From a checkpoint of a small mixture-of-experts model trained on Wikipedia.
Size: 12 layers, vocabulary 5773.
Experts: 80 experts in each of 6 layers, 64 SwiGLU neurons an expert, 4 picks a token, a softmax router.
Training: 578M tokens, 2895 steps.
Below are experts of layer 8 (counted from 0) of a mixture-of-experts language model. Rows are named gate (a neuron's input weights, with its number), up (a neuron's input weights, with its number) and show model dimensions 0-127. Each number is 128 + 24 x the weight over its row's rms, rounded and kept within 0 to 255. Numbers have three digits each.
Before each expert's rows: "gets" lists some tokens that make up at least twice as much of what it gets as of all text; "mostly gets" lists some tokens that are sent to it at least half of the time. This comes from a sample of Wikipedia text that the model never trained on. Tokens count by the router's weight.

# expert 51
gets: " He", " he", " she", " She", " It", " it"
mostly gets: " It", " They", " he", " she", "It", " they"
gate0:090094120139092141126114155112112130129126116157095111107101143134121142155126141151133158123097127184151108155151108174094089067127163130118111166135173176132143129157113129160145101100164110119191132146121124107114120102155118125086147139191110137108116155127124123115116108095148126112110136111106157131098168168094133140108095155137114126127122154164161121133122108115095094136135
up0:070101116123117124098138127157146143110135104135107134138127146151114128162140118129142116129139148132160144127157138142146137127153118156147143096140137140105143154187153179155138137086143142147175144117148100109121137097106165139125149130133198114137164138089176133153084113154157117103087170117139123096113139126130080114121083141130110132107148112098112125104133138078121098065111
gate1:119165090109157109107090063117114137137111126134120111162110135096110117144124142133118157148137157116168144116091175135156174138064165160152170109106108101170162091112134099169162100124148126119120125126085133126142091126096151127126148106104144134141098141118137117099161097103142137133136080107125110140124157095093120139131139117118131142142094121136119148134139080133102096145165
up1:144094129127105116111117153133085157152142117168114119134107120118121154108134144129126136123118143140085138147148128132157157152120118152128155104156128128139179177084106126126116116096152139159129155123169142105134146150149160089134148140130128094116086129110084117133150102084122106133096072127127102107101162091087143127151103126096086143183110135123155169133107082155137171093102
gate2:085139122106131146133129138172178133133111093092103138102115111081184052106143120130130150137131158165118140163150155130107162060138135102136149146092132111114163173132143140164128096146147129097132139082109109139129121138155124111130122151128125126124119128158098109110121133117118126170146133140129102114130146096060130113113122077151149146118107129117155103120137124143084092130129
up2:148114093146111137141150119093085100138122160089139130127095143115104111138103111171109122124151114101128183122146166157110130161099126132122145138107138118126157138132115144187123141166081157156119124100113126124194106137152138127100148109145156148157123091157118104113176119135120160106122123126110148109196076182136138110129143117115131155109128143101099119117171127109137132110090

# expert 64
gets: " |", ":", ";", ",", " –", " -"
mostly gets: "):", " :", ":", " →", ".:", "',"
gate1:152126122144161123126167116098114122132144134104159094118086110106159136138161134115188125128130132135122115120082085136128145126109107146122077174148132178139145118101129109148123095138164131135139088161128157120152078128092096092090145100155128162152118122152141125157122129160095188117123133094173095158148120120089119138124145134176110166117132136153112109140099099132099142137125
up1:129137151100131125154135152129119142124098121117129109148093121127158154101108181123091110093119104153153122145123119126080149146140093128114156165186109116137176108139122143104103098103111113128114122110138086095145104153074148089124122117136148131118150131118117118116113176110132130122107132142110204100119171146127096113120080097103110107096118120152102138090112071170128144126125
gate2:136106103147143129151156138172109094128105133110121062118126151146113096129088141141131158094130100134128126138143126086119123150138092161100099117186110123132132155136147157100133059116104138082141106141115172101144107124106133143105146111128101164107165136097110147118156103150124125151127105158125132141113138099101144097123153102144116086141134097141145060133103093122148094165123
up2:118132191142133119114125059137149120116140143180132163151141148084155132092120119138122122102139118122120137086116074126145120093104112133125146132149099150136175153112122147105089127185119104141135171090106116097098172145160169110113145109136153141104097123111163121158116124156121179140119117112132091140159125154129130142132122125115136135118125120113165142092148138077081118144141
gate3:132099099094158147126142099058109128138118111103121143098137113160130144126129106143116156140123157147068168129120142098137137125148125160139073124140152135079109142127091130149134113100133110114131116130137165130128150183101103124120183100138126198158099142141104141140118119161122124176093130132129118141120142120091119077166136125114163172122127140122177098109144128127118136162130
up3:121137117143115108130170117167067132137153124126105152104182100125109121122154117123147117149153150115090125139148145166138138132134158125136094132152155173145076107077144154126155129117113152116128128104153158111100148106141145124097132096071172127151065127140142124104159135148154126103155172127123113126127112098110089109166145105109154153127100137133134113140102166128077157158141

# expert 0
gets: " \"", " The", ":", " F", " A", "The"
mostly gets: " My", " titled", " Love", " Dream", " You", " Is"
gate0:132101060121117164139129096093143130118148117125124129125208165115173158104128099134136154162101120133109105137138090101139107092127135123118132124083120117121178170126155115108124137114158118084093121119103109108140118181135119052141089130132123122125132143090167126140134141107114145143114139144113150150128117185154125097132123138103132136113117149126122132166137159121152132166093
up0:117125139148132144183113134154113154112099149155172129131195116111119110156103122136110133165176134118105112139149098146107144133108122097095151180113129117134136127090089142133128157054120144126145151158101106122144185128121120146112101153113118124097136135123099113119134145147159138129132127147084084141105120105060115116142157108106094107072123136120123136163145125108126145158124
gate1:159089133154119108143184129117161147140145095158122126145160190119167125123129141113123147170118130157131155089127129111159125148175118108092143155114097144124141131129162140120106127080141113119098129150125120119066153119137099102078077092132150131159153124125115134112133108140161092108106115154095126108119106160134139126138079143136106169127165144120103120153142111168118137123078
up1:103129153113136139158101170138128115156121147119082083095090147172111123114119122090137129097147124093155117065137115168150160162140112129162101093152139124099154113115163126092128172135120139148116083135153113168179134115136110174079125165134121102130120128099146087131151134129104148137136125111127130159081128133131108132089144130117107115127133125108130115146083107110082134106104
gate2:116085146133123111125156113150144097134103136178055175135126143158109149120149126179119138134106145130128122127146126101112151147131116120160146151082097107149128155139145127172173111153116066132121129107109123153123115133136132158110133107142098138105114124076113132128139084137151131154122136166144138149138126128121141122085143133128107194115141125169119115086176102159070143121106
up2:136106137155147146119099136140163165090108127125135136131137128138152112085127093126136131128137156138142137140138153107109090142120102143089136149118121107090123124139078165144190134094135091094152156133111083141157124135127146193157134074161146117091129125116140098122102094141073108155121159114123111147139132151124142131157118120143076127142133106163141148140091172132166139148175

# expert 46
gets: "0", ".", "1", "2", "5", "3"
mostly gets: "′", "°", " Clade", "0", "9", "″W"
gate8:130156142141105127161143117098089110145114104112103141129181167150071114148113118150119128097143159088149144123114148086125179122103086118155103130134103109136154115099122146142103113125163126103136110148113119139076117123086141100099150213098122124111126109117152091100118151106133170143133089142105106090113120177127153116150143120144110136136103161137133105135140120114145139154096
up8:151166142165118143141149106196123203129117171100101164127138141139120138131161101131122122163107120118111147107158141143160101117084168147167126172123111143124151137126141146129125132106109143165143124143089136163133137107123110106154130118140149169132127093114171185105089159137114135101112137162132062126140131126141149119158134156139147120124154137169120121119130105099119099088131
gate9:097136114100117146144154127165102099145151123132156148129133097130094158137090120101124160109154128134129137175171151158135149136111091143130110120119138148162141150135120116118079132142094192134116087154116106182111119108099101132125111085137117127115096089088124110100139103126133130115131135115109101122161096164101091094121097065139114121188106137093138172119134130133138111109111
up9:120116147112109128129137153121143099136131142109124164122141144082108124178139103121167154095081168149095100120156127124162157138118137130170062119139132116128150114125118159086106106105136115140169092160131104119111110159103113152109120117173104096119177128113147071142171123106159077172147122114148128121118108113129132136116151148106142133135126141150094125102114101147129137060129
gate10:145135123131093124144107116138121118132136133108083121122090143150094110110113183164113134113118107146125151125140139113111166137143112145107120142156148120167164145138142176172126109146147161178128118094127124173155128123132132106164090118134142144119147095149152129113086146115189117108135128142156170078110125137090126132125082069105062152142135147119102111102111142151110114090135
up10:139161163169133143140096058151146152154149174136138121085139092114134113131170084119160146153135150131123140078091153126092104150115107095092133122119104115096103174127127121128122144118160113140069134124147131119079124112117131135155090088090156123121166131126112135154106124138175136122127135114142092136128116127133164117127103111130080114128125138122144133109112112100167135112181

# expert 25
gets: " P", " N", " M", " C", " H", " L"
mostly gets: " $\\", " SR", "Sh", " P", " Mid", "Al"
gate1:106086154149148167145099108164129094136155085108139143159093110149132128123130146160118131137114120120115138099132129150105095122052167066132147099130135144109152167095136150117121121116144076129105115107136134098135124126127090105177120115123120128097123164139158128122105087123154110127116131125149107101153099143155123129107090157167135111089137116140076128122125151165090121092162
up1:152118117124136151144147113139138188137188142126134164117117112170080116163221146123147180114119113148095116151097156156131145119132128086108144111136136147134109120126115148124143138131112110113095129147076098097133140107166107088150107145107123098144152118133129138132125122153117076118130132122163116136134060079148135142134133123109145108126148121091115111164141145118152126116163
gate2:095128094125094083163112143104119082107112126157120131138135130115148117107114124147135126217133133120176148143109145138161154101143115174126134133125101122138100137129134156166136115091159152106141112124138148100119118106119148093123148180143120123127127123129151123132155144100165099105122142100100060104148093114114137115089115098109117173150119106116091141140143121173159091160146
up2:131131105149121157149104134120125145105119155135122133098111171159143131138126116123133154121136131117140151154090107143137129149156129157098104086138166155146153105133123078127163105116095149102124081120166145141156119128101139115122104137150140113105096119160114103169085120106144125113104095081124080110123125118178155157129144090135106128157108087103080119133158078140105110201129
gate3:125107111084159162146109158114112120158095145136181123161117122113082146138125145142162108163143102119156127079175133106133133117157138150091166115105149145164110116169123130160107153127096143105147110131152117112140125110125124141108113096131143121144166141189148171139114127133152199184139136116086155098149101095117121115106128095083123140115110131110146098152127125116135127145115
up3:095126126128086135112117142128131097136063135158098148106137120176153098157183075122131093157133124134123109121132139109083111125131101183131113138138122164102096176155115139123094110169122125146088119168116142138097081138093091158134115156111110129131108110143144103093103145133119113136084100129160141131104125108104128158140121130130120123129096121155159124183109119092149121149142

# expert 40
gets: " was", " to", " is", " he", " had", " were"
mostly gets: " have", " has", " they", " been", " who", " would"
gate0:106142175104126127133130081098137118135144151095135149179123122126139120139147111157142147162111172136153131112140136110124101122071160148141177093127123133106110162132097132122155123145095113144158160165172125167103117101102163117107124153109105101138140126109130131115118127165134099161146122146155127119099158166121134129134116107117153124089166165078142102160125160076101172130160
up0:100129179123154147130134139137149151166088131088129151124137124115146064118151161114162131129152118108087167081126116135116159119152090164113099135134110083164115137128090153144110128155116144160115113085159107148120122110111145118081159088129088159116136110105137090122119127160140109156111150162113141088155118102123096110126151102138134125106128103126105136154077102151101128111162
gate1:112137086167172111116153095139117120182084106037131104117106135190116146111134096156131127135155102117122129094150144121141067149130135140126163137149136130062142130114151142124094147141133126089169103108120155159133124113110172135080116124128136128095131120108176150110096117153127101098108116142130131118146148122120147117119139120126153166106141123086128127125143127136154120129144
up1:122148107139140108124122104139152181058097089098113069124114098158156165098128147186072163151152112093108144130094116121147119106150142141102120121135129141169145115162062130080143131159143113092130123130136138123122136150115114117095115158158144159127121118146135111135130116131153139130111166129124098077121114129152094078132105122131150180127098131142132111121126131147134135132117
gate2:126143127116130130136090169146120102148144101102128121141135104112134105120172116052156106176107133129103133187134144141141112104144162167142100108143152129133111142085162165154104134169094136120150124141126142109178177083133167121107113103132177121118122105111132141104163122138129160093144124142130083149125129155137116116126122120143149110127149125132137118169147111131086114119197
up2:158157127097095147142146103118112124107123111145142148142089102125140135122153092166094154110137126119126134067133100102126104140107129175117116162073078141154191144138125109159139147157141140146144179148113098165150101097097113152123150139125171096150116130141165091105137126122096082130170115112153126112134143129123138135152128099118125139154138148121094145092142156085158103118131

# expert 13
gets: ".\n\n", "\n", " |\n", "\n\n", " \"", ")\n"
mostly gets: ".\n\n", " =\n\n", "==\n", " \"", "==\n\n", " |\n\n"
gate1:104195152108151155106115106142148139137126144101146113135076151167110122137140126109107122137126134121124117148136130117136117138148120097157128129106090106154099128090189122173136105079157123121147127104134112110118111102115141150122126118127105151153091126129139128132110164127137081159144069096147115158118124113116137132125172106105067182128113082110070108084155139153139125114119
up1:158083106147142123156121099165140124153149114131167126114114132153152139093131135155119137152156100160172118095096107086118131140185133131121112129129075145087106131144147132108172146091102169103126121119171073141120171124105119093126121146157120165141108128127073131125121131067158102121143105106152116148120124150174133115165126106156104129127130135125122139124150150108172110111141
gate2:104140089106119131173087124136112194164121102058155116135154130108121111162152116118155083116165099135119111144138118138147098091117125113134151175116118104113086131073147104114129097149119138119126140146130126097116130135083124103131120116158145115165112104119129174142123100092107107137128124140134061108140133134118123118141143130095163145149109163158123087109107112136133125088163
up2:150170130142156120182139141143138107109116137121169124091118130161158106156158122143108157154091116113118133126081130170147094143096098105132089106134163098137143153119114146117161126134156125127138128189141104124147139126153102094144124133137095100156159083111139115112099136113134114139183148096134109134129153074113132151145150148141120078152085123088145135148139132146075112112099
gate3:155137093148159161171135181170157141165130168123119148159129115112086155171128151112149079118132146158123094102109090152163098127119129137126128152129131070106165133152115163095178111116114098148132127096139108090094114110139157170095138156133063114159128100117138149141129132141132134156146127111120100142157154109120109124165135122143139127106125147102143108111111097156128128134128
up3:109102123145098139155120178161119116149158180116137133135144107144092117154162125076137119102151167114135156145140142123104109159141134150146149138114167108147122110106126148085113154090128130104099120135140114128141104134136105148147169077147140127131114136120110151124155112085096088118143150094073126160170147123114120135145128142145057138156149102110117096101146105170155104150093

# expert 2
gets: " |", ";", ",", ":", " –", " ("
mostly gets: " Spacewatch", " Kitt", " —;", " GBR", " AUS", " ITA"
gate1:113142121116111110147169145110124086174151113161123087167167121133113141144127070132136121127157134134128104141096117151155113092115179074128111141149158139116120113151123146128077151092117090143087133160107119119142169109167116104122127092120108104143102142133163102116150135171159124138157119142075130170111175140127148139130129082119164087155139131122158142129134142137132113097126
up1:106126105088185129077114100133090127109153146098164132157115133168073138098127100139144126133133112117130168149125175161113142124163158108129109107139132116141141126140114145121100146166106081113144124080150154096155143136157149141167146114112121132138140093114111141156127131132096120103146092146169145124143139138146120123094082125151160087121120157177119158140132123085142166098153
gate2:083117146124134136101129113109145134086127117130092097116154100124103141121099149129113144132121157152156079138103137138128128111152147119124121152123144133140119117114106194131089107132178151133108124117097146160128110109141098153144143164098106081072166110152145131124153144139102117146149163157093119147151083151132099150111162159158145157177141078094130121141178094130119110155136
up2:129077116131134133147110163166119131109120128173106158097131076165125154104116166150108130131164123121151130072152145079130151121104101133113125147092163141094096117124093161115109144125082168100097147086143152118057150122105120092135136166152131129124158126103113106144098129090153168120123107149110136113146128121135129140109118133115131122096175108137127150126111093121158138147098
gate3:145113156117133132059175146103098137145115182124075134130122134175123107165114154120144100156095104130113173105106141142181142160137097144117132119136120177143137099157138134163107141105090158119133127149126128110173094109119138162142093105120114170145166142167155151117120134139125101129139114145075142127109157142138105183121117142120102138126150127101112154104105108106147119123137
up3:146093146128127135135155126184108121138139135152146105116165154117142119128148145152127173142144120124146104101119113111116121106129125115133131107124101165088085170112129158148102135138136113119099070168133114137074141105139172182111089110108080112099092148131124186132110136137138108133131132101118101118125133094129149091097122163152145163164132154125148175123150150136139082117175

# expert 70
gets: ",", "),", " and", " such", "ed", " known"
mostly gets: " located", " including", " based", " known", "\",", " worked"
gate1:122145123126104115131109072141084192119108106174122123121106145109136098137159111135122118191122109151121188120154110140124123158131116138129106171148175138110098166166092113118091107120132077111110144097091115168157093121106125149137133133104079166131120153096134143144113138134114153136130116145150162115128126158106138092102167125170119135131158161152126122148124121112156124128101
up1:126132147127174156136120173069122128176139138126125102129077108142122136102157136126154153096136101145086116121112118115071148135110125100147126117126160146130064078120114166127152101121176080164149116162103132091121144109140107142126146141088145116163137124126120150113126066107114078121146142071130143146146144133155133119152141145104118098138129119140131116127133115106117169149131
gate2:144139078112174133153079117113144115091124089118181127130123123120151131187120140152115104149140111141105075114132108174152151116170118153146131132099121131100148143108108094149145113114117107094094116120134129118052115110093122116114153140153147162096116065136131105110134128107100099163099153118141115128121131142149076151114109122152123115110114151142107140146110141087148125154154
up2:125156117121105119161109097103133174143103124091173112126165156139124118142091129114123125086109067142114144120114147115128114121111118120138174135112149127109124101155143136108151128149074122110156146147139097111111133077115139118158123135155116160116097158153148133155079121111147156143170124116119116131128097150165140178126125108114141069186162169173143120156151150112118107122152
gate3:115126142166134118120122138140156141170057116119188128160106092155133147156136127149102112164157118099102090130087118147122124121123171167074117140138153103120133153133117135157154128135173159163086094086134142123119121107143119115126134122147115146134109109147123114156163151158133133119110164117126107123151126091121128145172187134122169136090155091154130117129171157137112107147137
up3:154122152090136115116134140109113122150099160113165134108098122119099128140133152128104120114107103129140119175090109144158145114123142151122075102132136120136142140162127146128088123098111161173122125127084109189114148132139140143130092142160150129158139136110144067154078119112107150105123096131141079130113113153103160139161135108094112104128108089093133178155134123071099125163155

# expert 33
gets: " |", "|", " Team", "===\n\n", "==\n\n", " Candidate"
mostly gets: " Candidate", "|---|---|---|---", " Votes", " Apps", " Result", " Score"
gate1:136135143170127095139117158115130054152146142146145152105129120124130109098153131116112141123134135133111112141118070107102076144137152145148116163161113144141137174091158141110160114100144120129159157141125129153176118077135144095119149092131140097096122114112138153154148109134064110109137100112143131127165139098149137132084090158126094167108116129102162125138149107132108146152174
up1:110141138109101158134159143128086144119085091064137108164105173149134121143120122151114130105104119138140138127144104129140162173144140148126094175117088125152163121089119155117117174113124136117130139126140091171111080140126101124131170123133107085113120138105127125119096085175154126118131143057120112115126134128146129119103109089168129158091092118118107120125180117101130122128130
gate2:140146126164149148157145152140152147191115105104096142104129165122166114117157118140143105169117102145131126146154129128143101120156116138157125129137151162148133087120120161124102106113165090121103109145104079136137129102128147143126114151112155143156097101118128118140140111184104141120059142136154161112141080154103128116121134131105158133181181178158148109116108133136089107117110
up2:108122116160159147114130114071104162125203092120108143097148149138120130154078128093132133174096099148140117161113165155098168087111118150121102143165155107079130123122136147142103127106121132151141108153125149151120111086132140076146119147142145122100146105111133167128117100132148142091101105123141116104135129109121136090101119123142115123118098157088165147191150120133130119126126
gate3:135094142132110084089110099132088126104119134163143120134117160138136139133124160117122110103145165182115112192091106163113135128111128082184143151112164143141114119159137111128153150153132153165136123113136151139111129143158105112117160106138123148085197129145134110166159113139131096137140104150088125101126142066143145094142097118118093114121122134148088135160134086129135113116128
up3:100122123154087094164139133141121106122099109154075142129147121174157142172127091099117149161113132117130148113144167107121105157085122152139117152114094151125124119138090133119123136124137143174142142117145129115127085173146140109128120119107113177166165127179149161168092105119082127129123119105089136102131121115105146186163106104149157174117142124129101123140158155138105117102137

# expert 24
gets: " New", ",", " United", " South", " North", " N"
mostly gets: " South", " Atlant", " Alb", " Queens", " Camb", " North"
gate1:094158114074127159143100139122091116106173166151107096127134123090106134131128137129169136152145115105123132148131156075110143177129145144165133107102115153168098123166126103119105129178119081144137138135135101124104111115148128157121122109126120147086149141128144127133135122150082102170111156098169138112110139137113165124076168106146136105143128122145110151102135167119072151159142
up1:126176093180102180142166123139092122139133146134129130092122085155154135122101099107133132111111151101143119094107128116124161161113138135115208139112137149177157121142094136105084118089109123105172124127130105100090153102165148143099149114152168131141130139167091108141121092142129125157141100117103119123165123147115128135114109128165096149148151117124135165120136131133134151084143
gate2:149154136158135109140130131169090112153141127138164117099133131124158086121183107126133117161160129158142106123140115145127130112176103058169174137155134124054136155119150110095142142135132115162087126098132118095131130109127108157117112117118115133138119139097124136137193096111138149128106136096122108156123127141163129076110166074135152103142115124126125104110164152124117155151120
up2:138064125157096102106151176139124087140133135151102118129121162129158104158114139128100157148117101148114086165139118124135167099130115175129129127106132156124155136152130120176114116101126101165138122136117150139111144111122150134146120116112091143070141105135074159163132113140125117116085118115106122074129155149102147091116142166157111139112145074119127129109100142170114104087099
gate3:156143138159121112113123151095121100081126112149105137151156077150125111120113137124144099137111127163109114135144163127147138161152140143141114118138124142094110133089149112157192119164110150124113169149125130161186085165127115138127077139154136136139132167109096136129117131054106120141156135129109131138140098103155138130109152120145079146096121126097146088121198157121124112138127
up3:134113136121131129093079110099126147110145130163132151140145121160145084104132132160120124135131131064114138106112101114157147121104145134113114098060151093150118090138148125150131141154146156157128129160162138160134137126112147114090126111135157149126135137150097139119100116103126153112110093135127100104110133193140124119125130103117072129140205092135106086124159158146126132137188

# expert 18
gets: " ", ":", "-", "\n", "″N", " Total"
mostly gets: "″N", " Coordinates", " Phylum", " Website", " Animalia", " Binomial"
gate1:130161118123114112135151097130142137147140135061099098098169111147155120113133156123174148112131123145114138179159113106112164112086159150089168153169093135134152126157128167115176108159138085115118103106100128113109065104142095126133158167096092165118089128134105148127133131127135152162121130138118116145117137159141114147107105157126138118096142152153139140132098148113147142144168
up1:115125151129088115085134091143101126133127139126136166188100160150109108133140173152124083120131121110147091117132139117127133144153146114124141106141123141153129128144128092103097132137140114123081105075137087111135118104117101082117143160063145106133146137105136153169148169101167159122131140151075115166140125112136134108127141101130134130152141155173117181093104133101101104156116
gate2:125147118103148127150124103111133136155133122152124083110121130136119140137156116117118159109120122142118057112130151121107143141113147104130104172113109111133121119165130143100079123142155149140152103177104083111112078103158100094136110106172144159128152130199156165178098134097130126107118122104146122174117107157084118139135129120163169175127120133145091117119119131117088106139141
up2:138177144141164205139130117113161139150132102108127151131123144129111102120145123196155102097148138125140113165110089098126152127147135108134108078074137160141139172079128114162099111129147095157117114089146145157126113092128096135135129134137133137144114145111157107189124138146133140110123137135113103098142134145094156093138142145148145148161158103164104101141141124146143120093158
gate3:166125142147135180127111104126144126110146148096065128170122112101132128100089143097155126158109071125159138153134146156150105093093131120083116124110126135159104109136093153140148149137162136106130123140129098120120134146092094095145096146114099119125120116118073157121061135163139162125141116128069155133102109077092113100134120122140116132134121130143105120133154107121094127089128
up3:146142131104128141166159103115124106131135157089104098119132113142143151144141128124176136107101142108124130138128143126136124130173083084114104163123154152156064169118143101108130164141123117194122165143106151153086096114090125108129167135131113112139111123127166125136160085141157148077102109105103074086110133105132139146145139082151137138149143130131154119091105129116133145155118

# expert 41
gets: "0", "1", "%", "2", "3", "5"
mostly gets: " km", " sq", " Votes", " miles", " mi", "/sq"
gate1:122102124150111099112107069146130086143139100139134109151138131077116171152125076143121133128130130156138192109126120142155124084170114135147081119187144100127120157111105139133172143146120136112148087100120139142141114156147133172116120154133131100127137123081165102140168148107150128129156155114170162128106068131124125141134133093150144126118147110115173135111147110139118103112105
up1:135142165158113157122112138129146109079189147131133130122116087126120089154127138149119167127165129149107130097109072102083135150141174133157144103101135119103087165157137150160129140109129129157137156168144128170116116138117134173168113117131085149118084113114150160097102138106104103105138162095127109130143165117089138123155121139122103145123125160157118148128154127075138144127106
gate2:102097134147127157160147089131102128186149129112083175093144127113104151111167103119113135094135108142137138140129088140117131102093150117137062124111140149164154119139177106179147165123117119128143132116149163116118093106090066183100103157118129127136112119114143114104115126101128120139095133130107155149104137119165099129120100127148129158126091120137125144106083146139115131151091
up2:114162181067111122133123097165107120143089169123150110163109121167129120122167119121091111139152131116129142165136121147094132119123146127142132156164168088091115089130182099092105134139127123143147080120138123148119143122116112143132152122116144180119127130130097125106123091141064141127146090142119122121156154140125125116148110130124091093093129095126139156125112125135189120113180
gate3:088121141131153086151104121113109131135107112108164103142149166117138133151142124130146139140155117126157139116153106160120125125139127127181120149100129087190090110129143167116103126091099139097147141103111141120150122126180124131145115116147085096156116159111129123102147124086060150131138118143146109163142139097082108141135120123107112069148136071117144168116147126165140095102110
up3:146168136103148181114128164137108114097187156109138125127146116132125104106124141105083103134120076125088119133115161122167124118120143107086147150079129119107143121149128107090141132131131120104145123145109133115130104158099077131158124106133141105095118125167114145170129152153164138148156188147146125126102063150135104110143123128115102147125158102136132083136156116118141077161109

# expert 34
gets: " (", " \"", "\"", "ed", ")", "\n"
mostly gets: " (", " [", " located", "(", " died", " Succeeded"
gate1:122085123082158119080099163131156112128115118121122137126140113156128110109101102063127132182127154134117170156141139129137106159122124155144125110137128137135124155128110146148117129098104109107135125113125117114100119151127075150147109142098145193157130156148134101136171172128135108147132128107147144092126143091160096123111090126166139102097100115128079174108094117118171162097130
up1:158130113109070104147133133111104131119154087122123113123123138092114152132073147158095095107140092107153112126190125122147126112120086102080126152109107172167086091125080104119115105136119126111118134132091115149133131099146137150109178102101158106129137144128143167102146146126128072128113161118105140131162121174106131144117105116100123138149145121166129120132140155132115102181127
gate2:100100114115116071119095123124101092126176122128156129125101126160124086119133133110098148122114123096129082114176135154096103122162123163140148107171133103121132137144082174135125105134138148145093108158121111149143137117079116155116119158140100082147113172119130173106125117146149116166136133122137107064116152115128180132106114112117148137135110163139126123095142161108103159135170
up2:162151165137128136095132127132129080114133096129150125100117156138133159109144139130139148165088138137105145149149133129162093126110147101113071142084099130139065121121140104133099125141108097107150118137147141107116129136153144133095142140140132086130068167119119116114156135153139165097127103108160135136117177109116150175133099170130128129135083149165133056123126157158136157132150
gate3:142133142114101116092093104147125103134146162160167102090143122113158130115148120143110117127108106194134122123161115174134164112102071124108145108098095119160121166104132159110144154133112129106156134103134069162104154158109140150161074162082104141141138137157131145110101141125128113148144108113097150144137090124155161133116118161121134120098116157161118146143142121096120125130075
up3:146142133086134156116144095166145157120122126135148108153111101101124081116116144109140111106097158165126098124122136135124152155140133133149124113131118147075126146100149090118116079123075109201129149117106116146123122072129134116124122113132137184140142080144135130131105076132114152169110178102122144137151104110109106151153101087106114168114169155094152133138109114105124108129133